config = dict(
    n_layer=9,
    d_model=128,
    d_expert=64,
    d_shared_expert=64,
    moe_layers=[2, 3, 4, 5, 6, 7, 8],
    routed_scale=1.0,
    balance_bias=True,
    init_std_router=0.0186,
    optimizer='soap_variant',
    seq_len=512,
)
Below are experts of layer 6 (counted from 0) of a mixture-of-experts language model. Rows are named gate (a neuron's input weights, with its number), up (a neuron's input weights, with its number) and show model dimensions 0-127. Each number is 50 + 12 x the weight over its row's rms, rounded and kept within 0 to 99.
Before each expert's rows: "gets" lists some tokens that make up at least twice as much of what it gets as of all text. This comes from a sample of Wikipedia text that the model never trained on. Tokens count by the router's weight.

# expert 9
gets: "to ", "was ", "is ", "of ", "for ", "with "
gate2:65 51 56 63 48 70 43 30 52 67 46 47 48 41 50 68 48 48 55 57 38 51 61 54 62 41 50 53 71 63 61 32 38 46 58 52 42 27 66 45 25 41 50 54 42 44 30 54 63 51 42 11 57 45 34 48 37 45 55 60 63 27 46 46 49 49 48 67 49 58 55 65 45 50 42 32 45 41 31 62 54 56 41 81 51 74 57 79 69 54 52 74 42 69 41 45 43 74 70 59 39 38 39 56 62 49 40 29 49 37 53 51 61 48 38 43 48 40 61 57 43 32 52 58 54 46 45 44
up2:43 53 56 34 43 33 71 55 67 44 43 47 45 60 44 45 53 53 53 62 55 57 40 48 34 43 49 31 39 58 27 62 47 17 52 24 42 45 57 63 60 55 46 69 76 51 49 42 25 65 66 68 53 61 68 69 37 44 49 32 54 30 56 28 52 54 55 52 32 64 38 41 59 35 64 52 46 64 32 66 41 52 62 35 44 57 38 34 55 71 71 40 58 49 60 43 53 63 47 49 59 41 64 65 51 34 37 63 45 48 36 50 37 61 46 63 46 62 58 54 35 64 60 39 43 39 70 54
gate3:59 52 50 38 75 58 57 50 46 59 60 39 59 51 35 29 42 37 50 44 41 30 40 44 61 32 64 44 55 56 52 43 63 53 45 60 37 49 43 68 62 34 49 60 50 52 38 61 67 49 41 48 47 49 67 69 52 59 70 66 37 47 48 50 69 58 67 56 47 58 56 40 53 58 34 65 35 33 52 68 46 30 23 68 48 31 54 31 59 56 31 46 44 65 55 62 65 44 49 30 45 30 60 22 35 56 55 70 39 72 35 60 50 38 67 38 44 47 66 68 32 61 44 41 44 37 53 45
up3:70 62 51 54 34 50 46 72 22 66 50 40 51 34 41 56 49 41 32 39 40 43 58 64 67 66 46 44 43 40 43 62 46 44 27 52 47 59 44 25 17 46 54 61 58 48 76 72 29 55 51 32 51 56 42 60 56 53 41 53 40 44 33 29 54 33 49 44 47 26 46 53 50 72 46 35 75 38 46 35 61 44 67 55 55 56 69 64 55 54 51 44 69 54 52 48 49 56 37 59 59 41 53 44 54 64 54 73 47 30 58 57 52 49 49 51 52 53 16 55 56 48 66 49 62 62 61 47
gate4:51 46 36 44 37 64 39 38 51 38 41 28 64 62 53 67 52 43 53 60 35 45 42 40 79 69 88 70 43 38 54 47 51 62 47 70 52 50 36 66 47 39 41 37 57 44 38 67 60 63 45 48 58 60 59 62 66 51 45 49 49 55 41 75 55 51 36 45 55 57 37 50 36 65 46 49 64 31 66 65 48 31 57 74 45 56 70 57 52 62 65 50 63 54 56 55 64 61 49 64 36 67 63 35 33 71 45 35 41 56 54 55 54 44 52 56 45 66 59 56 52 29 66 41 40 49 34 27
up4:43 44 35 56 72 48 56 49 68 48 39 47 60 68 36 53 62 49 55 55 45 61 51 35 43 54 35 56 62 44 24 54 58 68 29 42 60 35 61 56 42 36 33 40 38 74 49 41 43 54 37 48 57 46 45 68 58 56 42 81 45 55 61 52 48 43 43 57 18 55 39 57 39 37 69 28 46 44 54 37 36 29 48 71 48 53 49 63 74 38 54 41 39 32 56 51 67 52 51 47 30 56 20 61 35 48 54 66 59 68 44 49 51 40 35 59 60 34 59 32 58 42 46 37 62 46 35 38

# expert 0
gets: "the ", "of ", "in ", "The ", "to ", "at "
gate2:60 26 46 42 32 55 55 47 46 64 49 29 41 74 47 74 45 54 45 33 75 55 56 42 37 41 60 61 28 60 38 39 58 48 56 61 54 42 64 62 50 58 63 35 38 48 53 32 37 46 48 62 55 93 45 54 53 44 62 64 56 41 47 40 37 62 43 48 41 26 64 51 66 62 39 44 37 54 36 39 59 56 48 61 54 53 50 63 44 70 53 55 60 35 72 42 57 52 50 49 50 66 83 44 55 52 39 51 32 59 78 53 56 43 65 69 39 52 59 48 62 50 66 42 54 39 60 59
up2:74 34 46 48 60 39 36 73 45 63 43 35 69 53 65 84 51 40 43 54 62 47 41 55 60 50 38 55 26 22 40 61 38 39 65 46 47 40 43 59 35 45 51 37 57 53 24 80 47 44 37 40 61 61 54 58 37 42 53 45 69 54 56 47 37 23 50 47 61 41 49 56 32 57 66 47 34 35 48 49 60 63 43 39 60 64 53 53 30 37 54 71 57 55 43 40 43 48 52 49 45 31 50 52 32 46 46 48 60 49 45 61 61 33 59 34 48 57 73 27 46 40 50 56 55 50 38 30
gate3:25 38 40 38 23 48 45 41 43 52 43 70 55 62 45 66 45 37 53 29 68 47 35 57 33 57 49 44 64 55 42 40 46 61 50 65 48 85 45 46 26 36 67 55 53 49 36 68 50 55 54 42 58 56 39 59 63 60 64 47 50 50 37 44 43 33 53 64 44 35 37 35 57 78 53 22 42 35 42 60 65 39 34 35 54 44 36 52 49 59 31 73 47 47 66 58 36 41 50 67 46 56 62 46 63 51 50 25 56 34 62 70 35 36 55 56 54 37 48 59 54 62 52 46 34 54 55 51
up3:49 68 42 52 43 37 42 47 47 63 52 56 61 55 49 41 60 54 40 66 41 59 37 38 51 47 40 28 55 62 55 39 61 39 21 47 66 52 66 50 39 49 60 53 54 42 59 43 72 37 61 38 67 56 66 54 55 64 56 48 28 45 32 37 63 66 46 47 71 58 20 34 42 56 65 25 71 62 62 72 63 38 63 35 18 44 47 58 63 43 43 68 42 48 58 34 57 57 32 56 45 34 65 52 44 65 51 33 49 38 38 53 47 45 27 61 62 35 35 57 59 58 58 50 41 59 48 56
gate4:41 60 47 63 69 46 53 71 35 63 75 35 28 47 45 59 63 44 57 46 55 52 55 66 33 44 32 45 54 46 53 46 27 67 68 50 31 47 66 33 45 40 48 40 42 44 37 48 38 61 48 35 40 64 40 21 36 64 53 50 57 24 51 67 38 33 57 31 25 51 41 52 30 44 41 46 49 58 37 56 63 49 41 35 43 49 65 52 55 42 70 64 48 46 50 39 65 31 39 75 50 45 55 51 48 48 70 52 43 53 26 60 37 54 37 45 54 56 53 54 67 53 60 57 50 65 42 75
up4:57 17 65 29 72 62 39 53 61 56 35 60 62 34 49 39 58 77 61 42 33 44 38 43 60 47 51 47 40 43 34 41 59 32 43 42 65 29 55 56 48 46 65 45 49 38 73 51 46 62 49 55 69 61 50 48 68 55 55 52 58 49 44 34 51 61 63 29 61 39 38 64 66 53 50 34 34 37 36 53 35 34 58 62 46 61 46 55 48 48 45 47 51 40 57 48 71 33 52 47 34 54 34 57 65 54 21 45 37 36 64 52 44 60 71 42 52 27 33 30 47 45 44 42 64 29 57 52

# expert 8
gets: ", ", "and ", "in ", "as ", ". ", "that "
gate0:55 53 50 49 47 66 33 51 57 59 36 57 56 38 58 69 54 43 54 58 48 67 49 53 43 67 46 40 53 56 50 33 58 39 61 42 46 54 53 48 49 52 46 48 54 45 24 56 34 48 63 33 43 40 63 53 49 54 39 35 54 48 42 53 37 53 58 49 58 42 52 40 40 65 81 26 50 52 23 76 59 72 49 57 45 51 52 17 08 58 56 37 46 55 36 43 35 55 28 59 46 28 37 44 53 52 62 40 50 29 55 50 34 63 43 38 48 52 30 34 56 55 80 63 42 70 55 37
up0:48 37 55 32 47 64 56 42 53 57 63 50 39 51 40 58 65 32 65 57 64 37 57 38 64 26 42 70 44 57 24 44 56 50 51 58 63 46 49 31 50 44 51 57 78 40 58 13 64 36 59 81 38 43 70 33 72 64 42 45 58 55 54 25 56 64 62 49 56 52 55 48 36 46 49 68 43 59 60 45 60 49 66 50 47 41 55 44 46 42 44 62 43 58 58 49 36 60 51 59 45 55 58 80 57 49 72 58 36 22 65 42 50 37 60 43 40 39 60 67 51 61 55 50 46 42 66 56
gate1:28 60 51 68 26 41 39 45 32 52 33 51 54 41 37 56 49 45 42 64 35 48 43 30 32 41 47 30 74 46 31 54 60 78 43 48 34 59 46 44 38 42 39 47 49 51 71 48 42 51 45 47 64 44 53 45 54 43 47 35 39 36 46 37 53 78 63 56 49 23 34 50 49 52 33 23 59 43 36 61 68 44 67 61 72 58 31 41 59 49 32 57 62 50 48 56 61 48 62 60 59 71 39 49 58 48 32 51 52 67 47 47 75 53 55 58 36 72 59 67 59 46 49 57 47 51 63 58
up1:46 34 31 49 46 53 53 58 52 63 54 50 48 60 66 67 40 36 48 47 60 50 43 36 76 56 31 37 63 38 33 67 56 38 75 34 44 37 40 32 51 27 45 61 74 56 53 54 45 51 58 56 56 56 35 52 37 58 65 60 53 55 51 43 46 65 63 25 33 40 58 56 38 68 48 30 75 59 58 21 59 62 46 50 39 20 44 57 63 66 61 39 59 37 66 33 37 56 50 65 54 57 36 73 55 65 49 44 52 53 49 43 44 35 60 50 50 49 57 57 50 67 25 49 49 58 42 59
gate2:55 63 35 73 65 36 45 32 46 39 44 53 60 20 32 43 30 76 33 59 45 56 51 54 38 50 52 70 42 50 78 55 59 36 75 51 54 47 52 49 53 54 51 50 76 56 36 43 65 68 53 46 37 42 43 51 52 63 69 40 58 67 52 31 38 37 64 42 51 55 47 42 34 48 59 47 37 45 41 33 43 49 43 41 45 75 35 51 50 56 42 77 49 53 51 46 61 59 49 11 50 40 51 48 55 31 57 48 57 55 48 48 62 59 28 44 75 44 62 57 42 31 48 54 34 44 47 50
up2:63 44 53 66 53 48 45 46 49 34 64 49 40 28 43 72 53 43 43 43 47 31 55 42 50 51 39 59 56 58 35 27 23 47 70 49 35 45 54 62 63 39 50 38 46 35 39 65 54 60 43 43 49 47 44 65 81 62 51 56 66 52 52 73 58 41 60 57 61 30 54 49 66 32 38 43 61 51 69 50 28 43 47 66 65 57 30 57 44 27 52 45 50 54 44 42 31 49 54 51 21 53 28 52 58 24 57 63 46 41 52 48 44 76 54 59 41 43 32 58 63 61 52 41 61 67 37 65